{
  "d_model": 128,
  "norm": "rmsnorm",
  "train_tokens": 229200000
}
Below are experts of layer 4 (counted from 0) of a mixture-of-experts language model. Rows are named gate (a neuron's input weights, with its number), up (a neuron's input weights, with its number), down (a neuron's output weights, with its number) and show model dimensions 0-127. Each number is 128 + 24 x the weight over its row's rms, rounded and kept within 0 to 255. Numbers have three digits each.
Before each expert's rows: "mostly gets" lists some tokens that are sent to it at least half of the time. This comes from a sample of Wikipedia text that the model never trained on.

# expert 1
mostly gets: " was", " and", " is", "),", " had", " were"
gate10:128133108106116100115112138104132158109139123118131095104180165136138124118138165150123136097150154108128086131131079144101135171138136091162133127120133098130155107122138078109140132114133114133108144121121090104124127107111145137082138153171133107104137141106139122157176135141119162182135133143135161153151105115116115180130085135109106153156104181069067156150135097134123128143166
up10:130114117122102159126114140107119122105138137142145132165147146138122105086164102138106177163152115096095129125129096142121104104146090154129144079103146097177112125141090145153145124105153158145125140130180098103129171133111100119104122143073130125147131172138092128151146124176097149145106105106148156138149123106093135143135157125162102141165154143099112160131155111159140065120137
down10:102126139070129107150133151097141111115108142158089158168115140118101141126130050087137118155126150153131101147104142088138137113146148145130107101143088088132142124150179119118112092159121137086130164128188102122148122143126100126116139126165113136152121102111142116122145084150150149110149146159149120174127128142119127127134123133146134110147101185105173133134146167145094120099155

# expert 6
mostly gets: "son", "ham", " George", "ton", "ina", " William"
gate0:088096117100118144117131177142121143167108091120156098121146162120144121148133115148116162138124134129124100162101081115109119164118099133100148130107115142062086120148126170141161137115184128084137154117117142122110136110140157084140161124120113128083125148122118127130130132143115135134061086157109120142131162126128167134098119136143126103118130166166106120140093068150127157099149
up0:113138107122127112118154093072095111136136132155150125084150138156128113131111116133134143110119143163161160115118108129097157148112092147110121219154118108120122147154141128147147143158117173137142119117096144128139138127150072122166160122185137138119124128130123159127111114127096142171104141057160097164123120140090113153120126134154158178144156149149140114140126106138097152130128
down0:115156186098110148126086162128121104153116122160113141126142093119125155156126124138061133125126133114121160125131160151122123137109110123091169128086114120127125159128158127107110140142128124134127136119078133134141149148128157157124175109134097134102144103103120145167111102187115135077134125160169125139107173147135118140160153133132098119082100191169108094117131108098162160138130

# expert 4
mostly gets: "′", "″", "|---|---|---|---", ":", " —", "):"
gate12:125123125104153209154145141121148127143115126171137127110137143121101118098159117139116131124103147142130118129152140134152116164128142134153094089135065161115134114168131143126131135166129128128102124082144084136175128119124117172113138085127125086179128160122160080098113103151153136070152150097144175158143147135113157147119138129134109121136124112127158127136155103138083144086142
up12:137157150143131089124119187130120159122159127128147142124130126151088099067145130154103160133122166108104130082113156111124148140149131139101147104130099146138091122137115134125087178110132201128153153125120165132150100105137146149129172173151100146138121164108105138106131119147105157087144123145131145122138094116137120100152150109156122077109122149100149097173143096131132151138159
down12:104132112173092123091103185100081146114118115122104126103098115115076104125117158100134140142113146078118131097138097146148119168162159155117158124144156124105168120131136104133116138138145078128124109150158147118106162129104127134121117136133134179121150145144172140134111141107118115125163097139115134103131142091143105077123156062105119112131113110155116133141169185096134145117115

# expert 5
mostly gets: "==", " he", " it", " be", " se", " con"
gate10:123111124141121084139139118107117139091105104096114089092150153139129112121111150146101110138142116137116104113136135137130132142140134145176125117116188120098168119148137139110117099161146112141099127127076100152141111132174129144096131122088124153107098129135126117110165161128097163121097102137131107081136147107156115123156165141134090078106102085081144158121076149115091128176169
up10:161155177152110139131142126147118188109137098125162131156131118150148117144103123099163112125161156131136122115149142137111126144127138191096082107113102092123122140179139094094133144134130150082126138159091103138126115146144144131156095114149145129193108125138140109139098125150172105143091130166138144193134139135153126163130142106122121127121112140117145110129069133111175124131090
down10:140139139116122160115112181141116154116145103153102158138156101138109141130076131111101121077103119130121109163101130109131132124087103141120158155151142112119125134119129108126116158114105107141110149123107120166133156108114147164140129139095136136132073127178126161134116154093164128138095137165177137183120151114109147101146175123147135150118151145211129106118181141156126113101125

# expert 2
mostly gets: "ed", "ated", "ies", "ations", "ment", " him"
gate10:115139106126117158065131153067095131135084137133132161163132113130159130088123141104149144111172129143151135146151120183120153143129106147127098158126101126130094061141114093148105098119147115127129160098129131140146113099124138133120133150126190131143118153172095151113125114124117129094138135099112105149095100100093138140147128112153123159134122133100083166157139124156128087137173
up10:143140141111118139170156144109131125122144117125116124117150157128154065137126151114154168112106117138161156166129142129137119148094133123142111130120113126096116118174144183132168143092119145125115148107174090144140131108118146108136167181095089134092123153084105085082131124103074173133139115162188152152130150122152121124131110112112116116134168132134096146141126096106137123100166
down10:160127076125126160182128112161136096131151102106141146141097120169118096108127119106124125115153131116153089123152094131098132092140141161151140119062091155134113098124128106172119131124085109126141174139142140142141141157121132146108149118114135139132159133164134072177132136141125154081106113115179122141117153145144071093154111114147148098086133140134124116099133136096132126169116

# expert 12
mostly gets: " F", "ag", "id", "ard", "ad", "ell"
gate0:152125141137104149147131113124122129119097103140136159124090110124170182150106119126106129169115148129105134109127100097125147163174138133116136137102117093140119099109145097136106113161150106086158116132160163164128117082148111159120095106071090114153126113137149115146140107109147086092065124158132086105159102170145130087147125146138114159150131145146092147111111090120095127138153
up0:177156111152108144140137191096162133106152057136129117099161108153133150125114100120177125147141118126156167121157129115095143085134125114129124137120136123079111143148094130112121154136134138147087144128136148151127139139121119155132132150152074175148151141185137124111110138090095176120157109138136098112164115169116159127109122113122116124142116141128077110079103108121132153126109
down0:153133085105157117151117116079101153135170157101140114164078130113151172136105119102146172168141120096086161145132123133114117147133165119110159159122074135128146152124144100113112113138115140107124119173122144132122122119120076125153129154114119098123108150112142121125135137166141134086128073134151152149135099154133133138102166151100144105100144147112081141183097087136151112116143

# expert 13
mostly gets: "ab", " part", "ort", "act", "ob", "art"
gate0:100127102123154144103166109090137158143128109129124144163109118199132124095151164127088137112133101085119104099109088109137110134144153119148090113143061145114146092109156126141132111125101081108104136165141118119127074149131131157163103120106077161098116138115105141097127152141135148125114149138157106132133095172146117093122118153163147126156114091147159159120152122128117118103136
up0:086136135138156142146085160132118076125151149120151135177098152124109140114171140139111118130090086069129103068132078097155114110151115107112119137132099123101139173151171148142137137147174138119107157127122147106151131147089145127130095187132135108140153105116140118133127128076117118137130138134166094135135148157111153139105147121154126103185149157103118094129120129135137142120106
down0:105156126152073133158166112131151120135130093172159089154108128165143123126103111131135130118135143097157167171159095133096115113122172141129083121110122111134078083089113126131150119153127149057132103125115146155102138114136112153126117192151157121128114123144085111086129144137100141116144136097114161135135126131156107139157130157172125113149128134111124151082135138113153097151148

# expert 7
mostly gets: "2", "3", "1", "5", "0", "4"
gate12:106120133122126116102134096086129110146138114103124138116119072120127137123108145164103130107049138150104114137140096142109134159144103106169121158115131118154128130092147170125101123075128144136100135098145120180147089142122137136134097107119114111124139149131103136132121125112132171135126138137135152079122129117132097098089165102116136096186164083155137152138151129176120127193151
up12:078083117095088112101158113125165162170123144106115142142145110126196124075098134133130120121094117144102137121094100146107152185115115113135096094148123129179129137136103141147146161091146146120082168158119113146122138099094141090142117113133130110158113153136103156130139120149118125125141114103143135074126120112144124114098133117128089121147166088125170139113136154168135125157133
down12:100148125129065121155152131167095116115107162122148145159122156109120109129142119126146127112136093162121118087129103139162121107130128145123124095073113122196087119140142143174084119114173159136086143114148157146128115132137120141127102125138143098141136128117085125159174158102151169143094108154127129100121153122118124144156142155122133116081081098135154129182112134094109118111138

# expert 8
mostly gets: " C", " H", " P", " p", " b", " w"
gate2:143131096166136097128164127164108156088135130137114146106117125144128113147134088148126100116110096159146127134120180133122100128156082131159127142143144132129158132136151119112127091079099164169116136085145176128123101104122136114144169132162075101137148148115182122132127118186150099113095136159136134128146108159158110127139162123146136119185162152107121098133132129157093094139107
up2:099135152138123118174167133147116116163078113158124097146125110097127098139121139174118144156138144130110151116137100122089139135136107160144149148098091169152117129144114106121125122124109080097108101146085191135104089149084100117097099098152171144113136083161099104129129107139129138140112122121180115104105122143158097133138119136106123088154115154126083146082141110132146136104120
down2:090105142079093128132142089153109130166103107165148128125143104087135132120146178120084133134093162127130137099153114131106095067130107141147115121123112129139127123144099101112104129149109104140082142130161131112113125139194105162115117129148141121109108129167120120152105123120088091114159126124145122153129093151088163121149139189119130111119165167122123094115145178099117130126098

# expert 14
mostly gets: "-", " G", " K", " I", "I", "G"
gate2:145095104082104144118142102122111126104114114201115113134111080149165101161116160135128137121190131105112083098137129106117094123105206127110116143141151165145127114128150121154131123115149116130130127118152137147145137118125070187121143118136091141109082112117068154114106118103149121127146102127124086089127131140146120118121103135102111107110104084112135145112141120136105129113100
up2:146147130148114120152110151138119160151168155089098128154154118113076124132161106138151175133058140108177130141091174160102119100155098110134142128127101077146118145102131132140115122111141155098103117113061153128135105147129154113154155103145144130145141090163166109120113127076114117081139132114151119129115141091143116142138146107142138104158161158112126100160134153147147126130124
down2:124134145129056119074147149105164148144122128115132139138130121162117169146159118168160166130133150162135127106153106084100125157124120139141136125081116149111084117142092109130110141108121106147123118150086101124157167127099147147141144114128119144107113127107141139177105160106138122112096109131122097051143142191154132113126107124169094094140110132117121109104115125118087148123103

# expert 0
mostly gets: " the", " a", " The", " an", "The", " its"
gate2:123130147155085112161142105149116103065114101160123121128091127161114110126122146161089124101149139101106099169131115166094131122178150144144159094129135161115101102163139143125140136153145131128130147114158139144141158150142132163114166168130131093120125153128168100160127134170146175137118162097117139124099063102112108123170127147091111109147166132131128131111140136121118096088104
up2:102122115119173141131126133125119137159119142108110155109130134102162079135114091141133106102110154076135185132104104080135134130131101141158120152132125137197120189093078138103115130133131096103143087134128097130115159094153083108085128120126120148076141146144150141103171119108115126111132147146161142092099130148144097151103146153117124104128129115112122147111154161158127136164140
down2:108138131099138169194174092156109160139123139146153153163117120163145136167160135135134128155122086139113072118115135152147082088163113122106148129126169166098171126157128094111106141132132130138143137135073126130119118161108157110154159117119135092131122132169104106132118114135172105118111141125092094140115113109107146120122127082115135125143130177169177122154134120133122114097125

# expert 3
mostly gets: " \"", "op", "P", "O", "M", " Mar"
gate0:154115119149109151187111135139125115107108166113168112095206113133113109149130130106152144150166136148122123136149154140118085133143154091128154105130110120109169100124127150149123174139136155118172114149126152127123100103124083152117151105099115080139159112153143128103119099138121125098121145156156108136141144115137120123128133141114166146149117136107157174092097166162066151104157
up0:117116095188113119108141133138119136093141172117124079115080107131085115118084162125115130147121136124132117119099147117158073102155110142119078109117159130122124121113116105122121128102154136114158109103118119134114126110145100135108187091114079126157149109143088182110115110099131092144159127112151164127124130141159111087091129169106096134133156162096134160138101122155134125092138
down0:109147169139108062116123094134112168119122155146129162111103127112131149104137155116083126096157153098162127120130115113121065130132116154187137134132160107098156148131115101177132112135166108167101106149149129097123113106146121151134123126115121113091091142172097135122146100122149125157113116099113123120123163165131153141098124159127124102176122159083130143113135109134065112130110

# expert 15
mostly gets: " ", " R", " M", " S", " ex", " res"
gate12:125125118134132114122190073139102120114157123152102117127105124109104172073097121158109130119130126127113123102131126133075142121086119150086165141119163120119100115139156157112162116114114172143132136151086154121171075137118169121096097135143160171120094125132116121134125124204083101121117117153156120114125091137102137121175160122140129138102130121120171123146122142138143122124142
up12:121152096163130133116114119091150128112141163107090126120150142124177124125172094101156105155117074110149106148137156122147145104137137143121095112137097116135131131133093147154090093087128102198135134108135120138090132122109124099148117163124111103136122094121111085083086102099126125087082147138190114131113130119139131102158114114147123119145161139093114114151128144128074103138147
down12:146102108131124110159129142130140122122126128149113135091128134148141189129110178144159187089165147107140094183108116118139137132163124104129144106146105135134125099115170138134158164106131134131148118115155124134105124131100143111164129136120093138145180146137105178172116112203144142171127116103104155103127116111107093144075127127108135120164123147117160111150119125154148148176126

# expert 10
mostly gets: "|", " f", "il", "w", "ist", " Wh"
gate10:112109132096135132122116098094138114134145137096116123168154149135119106102093209127115106134127150134146170104138114101084159141149113137155128114075126143141112123068130136093179127119113127125177089121135089146111148158120127102128131133109148171146134110107137137101141099144148118143119132108125152153130094097109159164117121180132103172088134143158146153162117119108102117123083
up10:160141083152132098118129149132190088111115098111104152104147105140175128137148102107128142115157165114143142121152129118133132119139079109147140141110139121135169169058132107158117162123107100124143120155169134126146156144167160097159108139140114128095127134152127108146140126136133134134150109136116147094135152134180096146125128081096153119119122091115131167160122200092119140144121
down10:118128173090191140137143163138077121124179142111099135149159162122118142124116134144147141128119144124123087176130161111165159165097132104147152097151163113151140156165121163152129126148107142123171094121170106098125089137144105127108110129163129161107129135109116125104114073118156155113116109177117138136144112135085137109138149139129138118078127134094154136123120138155090096123144

# expert 11
mostly gets: " on", " of", " by", " for", " t", " from"
gate10:126107144127133125121125102131163135087101154151151103139133093137138127117117102104192170167130154102123138097099107121113143124111100150153059143079154118128172131133109136108130113105109188137119104123105124127127124148118131092126141160114168105107087127101142122138148130157103150205141134131107100109125172145113125128165162139133106084117105130154118126098150090154104141107138
up10:118110145134132111144095081112142108139153102122132124114102131132148170111112156142139089127106116145132120112108129108115142149079159100164103092139055100112127157081093164116128102126106117144128102159118142135128132112086100104153130173115075116134098098123127138073119068141107113151141122114130112139100115116110101103132109136110120126121129128136175130146140152181105157070109
down10:140087119101111152091139100085158104153114081154081147151165126112133130145111149154108100150115116108166132115094137134128124131078117130117148099128087134106136173151126151093166162135159137143152138093111117132107099138147104133166092127136112104140110122156125106147122146131108134154141132161165133103116154110159116172145122111122071171147181145138071111149122154109122120100143

# expert 9
mostly gets: "%", "|---|---|---|---", ")", " one", "\n", "  "
gate12:124125100141106177158124115118119134167137170138114085146141144107077138173143178104132084137122118140139148136124171099137117149121119133175114118159130103149161114120150109109140120097169099136174128151130137144146128140152100099066163134116129071092106148116096145112171115136147106138139112109136117107121109115133104157128170132099115109190132112141128144148081134126098133151146
up12:121125175151120080107139129101142133086113100129121120124119090112125099127137113170107138176126130116141120089155141170134164139131133082107120105155122085090091153132136110152157125109155111128131152122110110117137111139090119082180092123134095137131081167137120089130133140080127175111175119140104116107132158185129157118105123073144091135134126124110119137133137117112100152113144
down12:149081106140130148178125121139131116127136114100115158134051109118127132155122122122150083130147119097109116150131141103137102103151116122142117174089085144120094076135135107167160150122123101154085121096120122129124140189151120124075111125140097154143127158111098144119127123114115133138117109127174156137142153163114128149133090154166174117181128140145084141144130138107124099136105